Weights of a small mixture-of-experts language model, trained from scratch on English Wikipedia: 64.8M parameters, 268M tokens.
Below are experts of layer 3 (counted from 0) of a mixture-of-experts language model. Rows are named gate (a neuron's input weights, with its number), up (a neuron's input weights, with its number) and show model dimensions 64-127. Each number is 500 + 40 x the weight over its row's rms, rounded and kept within 0 to 999. Numbers have three digits each.
Before each expert's rows: "gets" lists some tokens that make up at least twice as much of what it gets as of all text. This comes from a sample of Wikipedia text that the model never trained on. Tokens count by the router's weight.

# expert 28
gets: "2", "1", " in the", " of the", "n", " "
gate0:507455465574532459507541485545532483490448526533557497501540556468486486411492491607503505522574496485499530434434466458484516530459498537564532479481471520472474463544552486498482484483541489
up0:459536605455451483504419504470438532451500535391465533546450461523470412497447517454517485460475504512500515491513536506502553506529496485516453426529572452526458550551449450455508498497525480
gate1:512459583516433507447505566497495499524581487477467546508531564504500461532474509552539484434510566450500510467447451435504520474564487532489508544486560587505494392503453562484478532466503514
up1:465528495504475474448498501449584510420556437511483476475574507528462521408500478522585520551490480538561502535489512446525489485539540481481492483514504568603443578479541502496481460486489534
gate2:570528516474545577481425483524570487473525567534478541489497474468454480513495486550484528503519494484529472493531568446393471524480493581465481426468503443442515513502498460525420555556491521
up2:497441515512513554497461487494505491452574516507451558457509471530484481531512475516487467516504488519488485527485565449478507462500462496508514468461499514465594488513478481586451499503495438
gate3:490522537476566452471511549531533521536415514529506532476510518470498516561513482495544506533564479544446577490474481403483467426509379546449470519520488488482525518539480534446472534459511491
up3:471479464499501498544482435441508524505509485463570488537496466447547524529518430503481406461487473432506584468482499548511489562525553481542486561479503485476520502492473506482521476524498483
gate4:536507537463488506480482504487548508402463505496524516491415497592540443468512530545529524488499469479496507490456476471571471475532548545554461523478486502539467464603474547587509509518483509
up4:473541562455525570443492405509441481498506557529503529524441492518510508448489506455513558506539500459476487498424473471529516511521563455553532544497484441500489500599495576499571493461474524
gate5:552520436464492462511492505491549546587484428480581560482543473498445503495512493502457491508504484527529547506474467526503503582469451615558527492491511544528467471574487488490544461528395522
up5:489477511509538511457494502492496509445459456460522586533505509520556500502528542517524505561446470583504540509481436493430491479471470512482542483461542472525496485509455494484556530517468512
gate6:504600494507527532525446475560492454498512494429486487510521517579460497461497436534505530481552489494594477498520562482489555461543470507524513470505557476467472542496526492522455464466464526
up6:527465482479566497511494555538569489438515437446546476490433447535455552508495472450529554519435476480498447507488482526570501567524468543540507497453522474551567569478432535447519454491494505
gate7:480473493561482457437509486553550515439431502494510494532488504598535455482490506497561428450459547517472441441450465457537560496489459554557540530479442535500494437458540519465521518493513486
up7:468465505470465546492485497403454586499509575555509476444490465503519541480566467532500487472478470444522485549527524524521448529483473495484544487462496545516546409432470507461499488518491483
gate8:473641544511472502503544460506516482517466573466440495415510449509476482479475453508521466582564530601458501476570463554456464493527544498481558461527513523549446475544531495501449506418477557
up8:446487544469501464529506458507587544459490553500514483478433521438473518566487554498463521583483502443457486442485535551425493540432571503552489496469571482471507481540561543559515466469538463
gate9:451471552543495468515505498495524483528470441532501531459495521535554543466457496526547487592565508465555449427455472535480461417525522478545508474461500467474546581458515483465517581586493538
up9:491453497467517458514524489469437511515474422467570497518456521544497529542508477516486481504525561496544453514436504493475467498526545474448557520525470522493516554478532416518501521572393533
gate10:518458482556529547522503463446477499514494425467443514549488457428467448456488478537508467450533436559537476483462507474459470505443582425481476436437495476526448549462506450491461503527463498
up10:522500507469513442502535486498483545496499427559493466527524515533516526568507474533516512517500527511536442588531526427480589511535464599518409484537507521537508472445535469484533473487456542
gate11:548505473472443540502473527542484487430491492452538436471418518513519501469560569535528554505491502453513551454476528478495502572463560588484527578517605449518565497510495449465481490518464488
up11:481483523553568498500533450483488538604537522555472583585543514483499503507473450444459449530519501523486450567504504527494466470492449394507475392480425518501436539499502568526478499495529532

# expert 53
gets: "2", " of the", "s", " a", " in the", "en"
gate0:434462584519469452450547464517443525465516505446484515490587445482515479502484519480490455597468488405416448479464475441527424532479547481502511490473563499551432472472531536526532442439493453
up0:468474440487540469512464530414465437504518509547567525408489526430534550458498502520494451550519521582445538516470534458506515535515425498504500458508469480462491511516428547529496504512492509
gate1:584462544472478412499483482501459426457509554457513522466521471493507567522486518485484514545589512443571526572539511447498469506543498554513481463483471441584506555400490483491532471494562524
up1:433523488484522579524535450521493562478492506465520532430453531488473509513483491507527556447427563541494547467468467516498467449529540437522534608576576507467538472425588383519502492447478441
gate2:482477504452522446501490475517524552465566488539521508460445513459495451527478476572483463486489496503506491554421505542525513526484467486477445512528486522486456460504509442489534562488494488
up2:459555580512551569547534492398415485541574528444521537596495500568506583513471492441436491534467453516478471460483400533501567442541506547469469500526544482532559507487466535390546531518473400
gate3:583460499544501533527430483499480447398559465488477532552498457517508528483528508486495519462495445450515564517490503518486521413520487531553533487468560481510517510468544508472543565528472529
up3:497500510485475513515528515520471513541455499441581506457486562483579453536467519482535439584526505533449474524541537509473546530458473455480513485500493438575533510529542488471467416458507455
gate4:544523512478562523479479506510523542425550464468488468557515489540464511493495540400497517481475471520403465572490547539467451474444509523502508415555550499528579608480457468527515524494438503
up4:529418473459471508503489477554447562490503463560481517527513542461496530556562527458474448431520458503482520483491480552551454457440469426470535498517524449576538449492549471536532548448542489
gate5:525491493433508548448472537518505565443518438533494491475497517484508506490521409451525524429488491526550485509510492458471488429509487512463531469512478578470432518524470466497475530496506451
up5:530461447450488488491496511564481524509476454443466508508467506501521527550470485436523516459469492453526495527514504489463541477588480497525512492480436552453457486454510556454497501401491487
gate6:582539537547523521524535534561498526484476559436497458501514537497510484506499532513442529483556500471479473478473535464467498509501492500479507438515536469519540547499514442472484511508466497
up6:474464476448504491497510469490477476489508458515483496501521486486492521423525433500557480560457481528520505522537440518527463462431491498555469520489505542511453463485497513536500507466546518
gate7:556536509467525475431558492404498492473536428530549506473501461427544453482473488403521494465526524491456570562481556421482517536486464533540469549431499568459480501433519483478500556529464505
up7:482518434495460547494488524491467471534510544484520582499470484546526479509520524393584458507463611447549609532476463451524518522471391495562530537452517467543568471542464459446524557486493546
gate8:536480467465484530489501527408500530473501566471535515426533522565506544551527498535467518527528512491467551538489539456580522444518503507418445444510487554543502526450539514564525450517488443
up8:486563590488458464483485506505481468541455472505452538536472536502445501447481509473420502471521515479475515488556592527505491535468428480494533514494534547462574516479479498476489588514494576
gate9:558482523499453471533521485461449481455463433503453502491548472480536488501419428440447549550487454552530467540491507437530474498503457582498509503509466520457502491412518485511479493536455492
up9:477505502432565514502460500441434458504570496452555508509535518513582449482534575485541497439478476517461445497603544537463533485514486529509504475499513565478468499518502508451487533493500475
gate10:512522509461520508528439522518452513501488502453518484468512488466537500475581532525468447553504516562423572456401433449525420444511507582602455463556545499470420467511545431462479394442495502
up10:557429498494520551524515500494528514465529534439509521505481475484507541524491570476491474557476542522448537409491505494483428350447513540497507441525481385451427504427533493494482458490473524
gate11:595518528435480464444509474540516544493489538499586457441504518503529464493539495490456488503535478480509473532448497495518452482492477443556488522573492456568505453521439499484511552465456528
up11:474513457476509558537460452471548452575521499526496443479503542537492552453496600483533477506493532476531540495482466502503452457458541532437582388510506506446501503493506511521520472522534456

# expert 54
gets: "0", "2", " |  |", "1", "4", "ur"
gate0:537533555528508457497487532525495455549561526517500533435492473461492533519528476515564565550516472428616554574465573469435478484513488434492502469461533544507470513520449452491479563490573487
up0:417544561522465500465554524577518512511542462572505488532517521501538488466551535582503510440475548469504490491439494510486497513539501397461572481472505469517541477527515569460488495442518509
gate1:470479520547523506477536498501495481554498528450527529456528464428489580416481563446501441522498406455502503464466489495558502473483500442467482561543504528484477444544486531434515595500463562
up1:514531467542525540461543572488477531498538483459506562420566486500484493498467487487495463474504440504460487550504534548489486484457546514558399466445453447492518477495551561540447527493548488
gate2:462475443505572437489530491453472467521549484490495525438476487527525458519509482541560512484584460491515407542520495516464514489478465415438466492467527647484544446523484501483450516501464500
up2:476506464508504477569562445566486512522517493474461492555448526539564454540484477483468485471523524482546392576450475474491497440574507436487540456431497511514531510586580566426476581474430491
gate3:491520441546546481493550494450553454529528576461517535490432559529512434539562497546507476428573561524512484451394443466415538501542478426481513541531514445496517494430509556453476530521517480
up3:507488550550542515531492474468497513496533548482463472469432515448534548500441577544505527474494489532498527485480536522480484429443514540462486449490486545517511520524475506485498521539442545
gate4:497507480534572494517534433522558483529433551532539604623531564489456455475493446535498481513488552518593421428518516451497517481464521537452515501476578498450503493513498521496518465611427484
up4:447522506477518493468498475448569533575528539446497549516385519508460463413474465492560547508538480543487447567504520514477605485449497503467552449425510519481485405533502459440499526540484496
gate5:610424492439569520490538529555508538503488556471499496447516523519537536458528535423480496468516446522527473491481504472515510512482462563465491490474471503393475503463554588485562475458478510
up5:503504582461514457485505522466479442467543487475595509517475499461537454560482475568513509415481524474430565472418475530424510529539448466520454483464418556519539509516528557494491487446454491
gate6:531580527591486454494530487509520459521486475454547600498530431555504555493516542474484440505512499528457524466561486456525492537522516422541531513575516583477511601481514448516501499547466494
up6:546458510565507482485408475445487493403497474494495539564471481449582497546536482469454503548525524531534567511489494465516483495524555585517453488519481536416505543497443452503560519503593447
gate7:548557426574529546511454570575497489460455479487456492492490540561505454496566457407481458422492477433529501429539536487462533440516436535515540455498589494524525503455519502433492525475586532
up7:493480486514456522578482493453562523482527480568447559549539496475576561527499466530502423561472498514467500580411481474541461493498495507475443468538517527590568502602507490532530439539498554
gate8:501530534418587502471487481571451482489495449500486553489525502522454516470407559435560479529573485532445529507606505504469562521470515547572524524485550512486456539485545508510461498512496566
up8:490582433572502482517496500483430551506527459516508494475473519444528557446463476515556503500559543481468571415472409502437474470519494384516415559511528484457507486448534473503491526474454532
gate9:504500537543509446497537527527513456495539460576588545434621536505470565496551509441630487517539485466489505550523482383570567498506526522521501491517509551423495472476448520486464539500533497
up9:476575534486546543489511506455483488463484505542448465510491488487477538509522521516451501517492477522534529465455450516521422477539502571515557497504477424514491436467511535456513508485515545
gate10:510470576511475461488501518531455499480540474535502529540581467519490557505482482507513564532490486485471505490449565561509539452489484432485493549486462488505546529512532531523526514478479514
up10:481497501511519559537496483559439531553531498512513469477502456459506501492442517488481461480503450578481500533548575501471437473462523516480508474504525489492516560501502504535500471484378423
gate11:522496516431461463550484499483475518418408513447419484528481532559496445498493524481468503468487448520601486419475478458489478403535522509482462507545507513485458570544545531534470454470423484
up11:516486527533544452470572477422450411443561523499547496449528466504524463530520445574477540541512557546503556503529565579495501560485504455444531487512472479537556478488511503469548475501466494

# expert 29
gets: " |", "y", "a", "o", "er", "in"
gate0:463499501538471492448449518525523531481526457466448453494536512525472403500442500495462491572529488520512505530494505496436483553485450510475460528542570559503439479499424542467546464575468530
up0:455508578509435495455487544540530494485489500485523450481579531534534431461441488524477506490568475500427514521502540540403474612486452509479482563512598549464499449579399494517476503539498551
gate1:498473507504475512564542546487568480511461494485494579449491481508452537507493535562447443511519476518545545510512499534467505518502528529618507440561472479505459529543450584502503532538449544
up1:515522476528478511528519525522435461563566496501486504511589485460380489549519517463473386552512466452408551633482491502485452471536493505465521454523496576525499499552485504524479525550496467
gate2:546509535506544509486522528466464440485502518529468505518508516492464524487520477436385489569507468490443483472494468540507446514537545544484513534472532477454488491536455548455467465479501523
up2:517521499459539529510480506504510480498585497481509548504408520617523528544581433463472475497491505445488502457496425496528476500546437451513501450540501506439529643464497516496517484566487474
gate3:482529522461534545503483533496487507461565494506597453515545528460547501538522546402501417542442503456499480563466475488476510401439450528517619516486521504502454471551489526467528489484512482
up3:555572485523527502517508451465459502521488460474454554498459547452454471514478495531383545492457538523474479518527514488436484565505533462500408520554517504520480525498541480477491449506445520
gate4:493448569423498472487481479461497530482523519466569450520473573482403501511519493507454500491472480562453488467421492520433555521516451553493457505494522521508514540592513507471494568440513514
up4:468544553479568444522494558530510478569473434469455476506490436489532523477510525465495450502531476422479589533581505457566527563450475450520492528544514503519481415476487464608499445545492564
gate5:574493541488543505428496493483540473479575559558517476570541461493537518491513424477462483445543443509432510536574507489482484513552591530566456640416512494542450468489528516529498474472515509
up5:503434477510532457501454488529601508428460537521453510518543482537460480477477459500462494555522466485541451448534518526502480462521465589476495541490549477561497485474541456553459474483455548
gate6:493487529506556494498416468491487526517507454513510513436498589526449509396560479579438460499521517522467504524509542482536513555469526507480473431496501580498477443531548427441481612473483551
up6:551483523444442542507532441525552508488546484520539487519525481490591550569521465483534588532441492423471518556502419500442537542572486496472526468469485487404486464441467551508497407505526485
gate7:509466513536558531511466490525494482483502487512462636489462465456404549473498516529453450516491540563521445540442521541492469494507480466462495452451385497549472511541510516538542465523529552
up7:500511506502469480491568444472516512484488449533441570429534514566468553544499524553407417545432509514496534466487459549547489530504482512471429529499452579450464508442491521532530514565478473
gate8:516444524475535512519504536445555463467446496538481549532490511504518475498535489542510543496529472504541521576511507488467509559507505484440469531555522470480452467562488525488464488493409477
up8:515508596482459489549465417444424534452428514472553500510499455518590469458563575436511543445528496488598485489505504495447489563391473487449525499510544482442462568568536496525508524560520548
gate9:465500515493449513518498504536540474423575532505501501515512528564555451448483494548539516517485543511451516454416486500558446482490488491479516557461567503499510485471476553521546519418533476
up9:501502529548518504484514519458455517611495500490503423503502421505447532490470481533545533484493485465519526553535475483433519491501440494491473466551375520470571521543493460521502541584449448
gate10:432371432452529500550524445464539464459511516514491487512601465520497487466431517523501534460507525521524524498589568479401539531528552475516574488469465487542486507519525523515516511525466424
up10:452373438427524460534523474465540480486513487502508470517596459550533487473450516548534516482473467548544523519528523485432533548504528494527576508480470532520492457513534506513543494492461453
gate11:519479564460543548471510497520431481490416517441463532503512500443475530493478463512578493503489431384475464577399443488441509443492498472518496521470559449459463566550453517486513477543406532
up11:489553455468610492494491589499440522432561537490497475429492470461544511529498483440541474532584482443487521540445521390473508486473585471525486466500492480521547503529508472465518566474500545

# expert 87
gets: "8", "9", "7", "16", "10", "5"
gate0:584501487536484518500499518464447530512492535472460494563504459555464476467518488524486468524437506531581396391491476438448542485502529500455534476524491461563456513510501516486482493446486488
up0:540476489478512453513515535406454526515497535527456522514457467565507490514495506469502490510521492467573484469509436471471521537490526526455538449570547490504434435468537481509491502439527488
gate1:458529497473539543522543500579502467499545452479536520418500477466465593412527493539432505458536517513493499509503479535564550544487482496554503582501472520492521486492541539518512490577517582
up1:437507504486539504537552511573526499531553476509538523458526460437468597422510483538452478473569509497478491509525493534542535542459513485554493566539499551459533486508559544503493505560520565
gate2:526544544498469440481543496509486463503525547470510496468505449487449489494542493429578513535466540471548506453574423474507554548564456404476522494529537537523496498522475525509451472521541535
up2:515531430517509541541448507464518566498468499563462529534534483515553525536443459526471529485544462544440499519397532517459498511460527575541494505457470484458497444504512462479556547454437467
gate3:535586425463515537474619491462455459507466479496473512539558510496542554489491527515513468503493528520424573520520476477551589451395483634459506485519533482461485502517564560519501519538560482
up3:483499496497467469507428562514464477537531494479537510634415530553463475532444515490506517558541536449467493540517502525479430465479414426435467501515472517466428524475518411495518476479506526
gate4:556499616502493524490559480423426490581488521521514472539505530558607486447546463566527532500513525508502485491586460503449495527533495513511505452470562471498539572468488492486476530496548529
up4:498478470545496561522473426511524507469516478406544520477512495495461534475496445455462507537507472427514516538530529509470538458511523526522510487509453543520462546535571528479519500519605455
gate5:493476415506521552512548490436537466509538531434490506544466480443506505545480508440513437456488480490482485564538438476511442464580511449539559454487451492455487440552502461585460501512500528
up5:528492581512465468490445516537449550510506474475534495422489503567449472460572476550492596479516535511536544424436535511536532522431526534405506481534479504565490550496463539471504502529487457
gate6:469548441477540526507578489471500487546503518518544433542453462525495510459489504390532450501487517458500517505544460483490511489538451441501469566416429543533515480531471533550514464475518514
up6:593527525486455509461462484481540549436467455514489467480532557446436509437492496572481528495491488528513547491509556519469519470547514553500574449540535496460489531455490462444481499504486448
gate7:502513489535446545482503464520410499532525538434488528505537518470525543571446538439463474433474464545485504433540575521457508536520509501479473472439555467479529581512451478538513531473421509
up7:480498518466524556483450490535564477626467530539481483582503516507515520488429533530548493463491470549542539508423513481490435499532588573428454505500489503451541492449475502523490491476501507
gate8:417537522515528512470587500532438473470515443513501490551515533545542450516495485457506502550532473567482539445508512488439555418482527504555575546459504557490475555527527495504542517507444427
up8:451499523511560550472586515550456468492508453526511464546496513522583466498485486468494507566521477621512544429497460486429526444492530524565575554468469555509456562503529499535539518529436435
gate9:541455509514507459430517567441487507430501517471476554531533464531542479489495501508552532500475433448531479544495509470510537455501474587498522468505548491470455524568468476498493453469436520
up9:504502508592541430490526472527501520539515492458477516532487528496447453492466517470512506474545578513490502456513460471531462538535473624504540567505537515513535527529463489480503538467512520
gate10:490521443500534437524514549479565548564490558466544501512471498519457453452470496584557462475460510495490524484477483521580483554501549444453470507495480500533490480512519506454433466497436485
up10:436538483478565458496530501445510547581478558470531484542441555487481553433517540510525471513502505488479444527448513511489523513502506433540484505533443517468625467442564517474509502592537491
gate11:610499541455491470495498521462520479536454439479474523543518540537471450521543502389544518470479436418510474509439532481537535564525569561459452518489547533549491465470534461386513489429528497
up11:397527445519576582505518475566524508525555549510495523424488500446559542529450496594508453560517538567478516463541465496481482460508439475496506473495433514486483526540507484561484521545497543

# expert 35
gets: "4", "0", "ing", "6", "5", "3"
gate0:512464516502510503514454559565503539488485566572530430427465514500568496501515510588440439537493495472535541484470579489516511524491450530559514497494448501547444499501499514570475502382531529
up0:533492509502521534556527495505539501448471464492507534549515540506475490417524421416511450500505582517537443506484439482538495511543575489445467562533553544509426481475509524366546485551475462
gate1:465474521579483542515506582536491485460549518446546536562506532530450501501570386518539569511582548483498437525490500480503492529567438535454507520539567497473522556466519559444493513449473449
up1:495456504435546424550501481527458504515513528521477431481516478479449521493466495455520502483472487529514553513494445464514527465463442476516511481516474538457501472526492481399478438560551508
gate2:479430519471476492451529490550584470456504468452568487409510503519485537511514434512478474508519465578492570536459450443512549530490463466553458431546531483477413513519476471476500577526484567
up2:446514542541541552464450446454469498531515557512439532530486538524573461480460487406549536533539538515437503535565551454504490503477491514502477504510491471494509455477499563498522482459474483
gate3:579539522490521490551489493469501465481447507465443502538522562600464544513488467482551490409517488510509503446491479495519557515559477487535527512413604500499482498482538477541523493582496391
up3:560562451474514523489456514467478452403483513463462429505554470562460473447449517537585495477546508506475534526584507458517594454515457507537476413423567471530501499469513503537524494546482483
gate4:552408499450422469512514494521531484561525509515452556539480463513496545478406489511537533483489471440494458523460520509507528465491493464458490556522471463471506468446453500485482536455506540
up4:490570412571517510576498536442430456548528461510447556471507521481467462466551474463503477481475499528574484464462479486456511536496475504461512504518465521539545426528491495486535552459498412
gate5:490541502507499502450456536522503454492498563604499519555436405471403527486495434462497497514480455546548550518503506483448513459494483537505431541470494521471492501501530535524505523490503488
up5:510518396554464548448488523528498436561518421517541545532452416500472511448531437538491508461518466488492519478524513479458506503539507565464546470510414445445510517510468563483477502548464527
gate6:456473507498502521488495464514476526475528490520485527486540467404453513475493556486514534459455483545508474441509509510551476519504516504441549470393501475431466558433558475589545536490510467
up6:506523455556570498486510474474489494526570550403563558432517502510424511482479542433524555439492519467558488445588474519502552487526492529478523549485477492512482573430493496516527523452531556
gate7:524490514479444438517503503475492447437468464494491531483415504547499516477447536470525514480522557590462536493519511521459520503485355454521455448457526468495502521587535558569570480507524499
up7:452511534533491499531440428540455570551475459458423489465499468531503458540389524492487469497438532500435468571492530559498460494496454516546557514504550481517531492524447463567467465542558480
gate8:503520510455507489467544578471472470508547464480413489501428526525419562543495446529505445467441495508531491385511482502536494454474491539466466534503508560574461465508442450478507527428475533
up8:604536525460524557478504560487459507494478411562511477481522475507539513457563483512558460476498524459460578404489483500529447532480496498482512470468414524466528492453479506433508498548494479
gate9:511506508481526458522432471524505520519537483485548498496504494526474507510507461467535398444419476536543499504486609512529526509517472511433551525461553493538456460445475538517592533466490445
up9:534435496510404517557445459533526526485534550549448493549546507520499433450482550501514510484567490446441498562500468459485498452544509523530477461526471502478584475458502409506471505491582458
gate10:556595550536473476555470515506414469486474582587505545552517500460496500452501511555469497526490471476520507511453500487514497482492565525486520536517537454497490481565498523539523536507521631
up10:502482532499460573454504487480413573534416451504505442513497486490458497524525535467475537426535508495542520483459518563461495458443470514490565510544544562468466451537500482522541504521488491
gate11:537497559448469539496455510531507507510489522480532535463476524544469501582528468492472474474530510452475446512457463533531484492432515573452455495592606488531565502501519471465595523494539492
up11:530527482565500518472519525474524515499499456520503465523470469451467488521442540435493481491505494500533532520453496456516518520564489428483573464388508501456488450470472496493462508577454517

# expert 18
gets: "an", "z", "M", " and", "k", "a"
gate0:562579549471544531438539495451486458493542522542512502436447454470517462554475483465444498442496486507476525582472448501474593531474479454556500450467519572550420502490538492510529473527519539
up0:413509496503459511508424392566561476506511553513495511559470547457502508442483521522479546539558493494536582482516615506543502551504478475517444486523491487490526466578501511511501428511476433
gate1:491528562423471521480542524491504556515524544509497524439424550508475475485467495553483481567514496528574481452558479430451536529483478519495497508495466484476449506561495453595510516482501483
up1:443503451469571504505446469514499521483480547545514520510497511468500498513554574473437522508469493515469459523523480577497611501513448546450580447565461533543482472473436406481529446530469529
gate2:500529524515588493519451491478514500560509504492537509546597551551434488526517505472467499438531480481465519444390505499564513532487507541482479506494534468557477457515495380516495488492447514
up2:519517531531423501518503519569547539521551410546499481538562518452497491470515555527500445508495504526527422486491478517459485423499535499463458533511496496444508446472478565517479447517430466
gate3:527516478450513452562517506492485497523576533509511446504457580507438571499475458536472540456489503568471541501492586549557482486487537474515587449532509476492509486581387545498449500550524442
up3:448504520442492472492480528540453510466557511528464474436473495477470530431464506404521580446519482480495591441533521516462438527540600474449528442515457514554479562521548511487511535471558382
gate4:553530537489500526519490515406472530572511467489491551449472458505490544442490523494510508416538457474483493501463561471478481559427438422500495425501490506564533527485475519517487492490537500
up4:440507442516510491446516521486544483452536503513484469500484499476482408543411461520493428485544532626540481407494543499507530470531445536535573506504473470517499501471507494423556569482490526
gate5:514399540546490549521507516556478445469488458561534417446529457540526444567460422534452536485529494440464462493450526514554436474540525488521512452506518571447546500455469559449471484391452548
up5:482474577463413500543485543502500512424516475515496442480471466432591481535542499486481438488494501527442479488456466497473398458502466520568496366579511506474472508465515539490484437538473513
gate6:486493485549501527559546507473572562581470489484541487556476513506528446433483493479465511497521458457531515537429458542447503520492467449543510474563527492465526435456502495484521498451522460
up6:498476472487463425476533533518414395432476512489468495466539560541519560639464474448525367513454497545408555493477514489454465510527581557492522526437525501543479480539509520525490524544463505
gate7:502450537484543465487532473450521495472495518489566502537459435523529425472468579531494418433469548585611441497511532510450500523502533499504493514548522518548452568555543531455514497523521522
up7:496565460458491526546388533541414499473514434582462548515481546487506530484493366552474512488577516458424484579514476555533468534557483518551494420458429464472535465499520508452498484520474439
gate8:518495457485503473540565553578503534494478615413511501495516490453544556581484532525523484488496393486481481486436525493441573559482546472503497463470549454525489421460502502534542484488504505
up8:512587478513559572539550477557497536568508612436555474482501464458488492505477481470512533551518432531470488434508492427412478574390531429484465485454531504483473467500501499534481503509455504
gate9:457568582448530538522523518526433536468556513528447498432489483490504514578479476445475470556466516497474481473476518500467534452523472460479436462503534484536490508458476493504488488518474479
up9:566467433467520509498526503522449528563475540515479560510506524521503474535513479531478528554536502529569501507463572503532483478474491462537451387470477512532523456528494506549510514454546521
gate10:542463531533568490437487537498511532455476565455480587502516510514475471533443457436529451478498495545477503529460538509452409462479513543524524482575481469467496513419511553533486511508462490
up10:526462450521447506482573445499449496556481502451469451498481498580513473515544511564479557537485496565471528534493465447511444513463469537464539500508501417470465516499504477465490499446529536
gate11:530463524518551540513547556465484483507494488470544546457422469460468603533500539498506525571468517541495534461471549515479493534460535536535532476568506482387505498481506457566533479539523529
up11:549491473575525480517531471473505434515511581491422516490550505477446457436502456546545562514540491464528466479475440474600449511535470466520464504387591541542468496504525490496496538477510576

# expert 98
gets: "2", "e", "0", "ic", "g", "ul"
gate0:454457569527467560420535550509511509525585521488488473499564585497496535490458444519530424488543442541527443496488478427504524482499517449441484488529544466491510491521468517479503553485477501
up0:614541525535522465515520482443552521505468536453484574520490442533503487539587491506512493476481520472418524580483555537544583534514478499502527478460458563503494481530457456474473462440521484
gate1:507475530533502560496475423485538464617546473467566542518523498585567488515453532554537526522494498431509459527489554445502484548543493488386538540519493493421458500496532502453517513493552506
up1:493414443457458518454420430514531533517413500506539513447513535463509502429522515529547505514455496498580500402482491470526496485515482453484474498587449535461587517517486485561510554530478438
gate2:527544428490461514508559476443540558546477451421545519483451472500439480618477535548473529537517469510553565511440547452499548522519536509514494522494516498544457482521491550496483549497453503
up2:463549539538509545500507451453518514498515502456505433483498506529551395489557479477498520508471508478461497551489483508581491500554473440503552534495559497410442543477431422488500459421505523
gate3:453494498454571444496488462482487419492477554454562548543466524480453522533431511538491487486427494479538451469424477486528527459481438520494458491553576499462505569487473504510490557560545462
up3:429519532434473430490545485537524521539433513505517460484509433441445579535469520468557493463514505420449476474490514538455482486464472533528489474511542486483493413517485492510543528504544446
gate4:470583613490516526542457472543500511485506519490574495534538442434506517530508591541522445498508484566490453442514562532516471465504461519517513521527527471459571463501541505526466516601559528
up4:482638564464578525475465475527480537530494512534521446511491463495542466496498509505511492499519472541498493459513558515441493527546478497515464559522444491503553432567619537505495476527533542
gate5:464503541494486516474501458470487527469441524493518486465495521482554479522478444566514537459493468493504503502419482512551560468498542493480469439509521505521462525472555436565561469473435470
up5:500516512531396513543481513535492481564561456524538510541495493519461492479538574455470539512503505521528515493533523509485391474496430503510507521502512530536546509491522565502424495593505480
gate6:527515530471477520452447484563519440502431532547509534592580448500465518525463458542458539572518518510562494499480528561443506432485495506492412501491423509584435458513473525508522532486472463
up6:427462521474413575572478501539472492474539480500457456462456498444530469519521492606523464499461537450516465440549448471456482588515454560534522541469489524551479506466473507471518434483462511
gate7:432496502580537452466487519527486478484432547526523514452622475570487489435453558503606506509550500497483499489493486543513520467464419522579478456432526521421438462514482501531562515491575420
up7:612413455500490557446437506481490531499500504604411497547468460580546516528527491427444511469410554478484462482503468485489531453515549500461539480493532506515492460459460590506461566531497519
gate8:492524520458554443481427542491471468489490495479515473531537469424479503441530546551488441439535503396514480578473479462544518455452455457464495445513475525462504556518498467524473517488581470
up8:502487463520471547521558488462553521502504539534487487473468492589530499542474506389490489508459454565479532474504511491431459541501599542502534538520524476546506450466516511485516459531433511
gate9:509505547497468494532457517393568497353495484528481575532557486495512506491475523550526502508560532419539561511530488467511502450507514512453564529473554542492611529512517461477499519570533527
up9:533528499565489502527548504477431498534492438463504515508450512528496515465502471518475495413420490517552585449467509514435546521602532536471496515467472436564522448507518510441479522509455464
gate10:559439426519532459496465409501459474486527527515542467501507520511604470449486477514519488477487513462449487425451488515523499563497538440554452440503611571486558526471499458466528482471500524
up10:525468477499525488499473458484496539500477523496491503477520515502468513449515498484522520511434486486451434511450485500594498616479521400474513442449575533469495401491484486530512471449512486
gate11:584508520534525489463513520523540508488425531410533503480521532514486494419495555596502499483532511473424536520513477400490509516491413533434553494483457487494504525474524545446485528518527547
up11:481505534491479498507472490538478576492528437445452486516483494454491546454511526500487486436490495495469555523489532504457543439545466530436597539518523444503515527561548546591541529503492573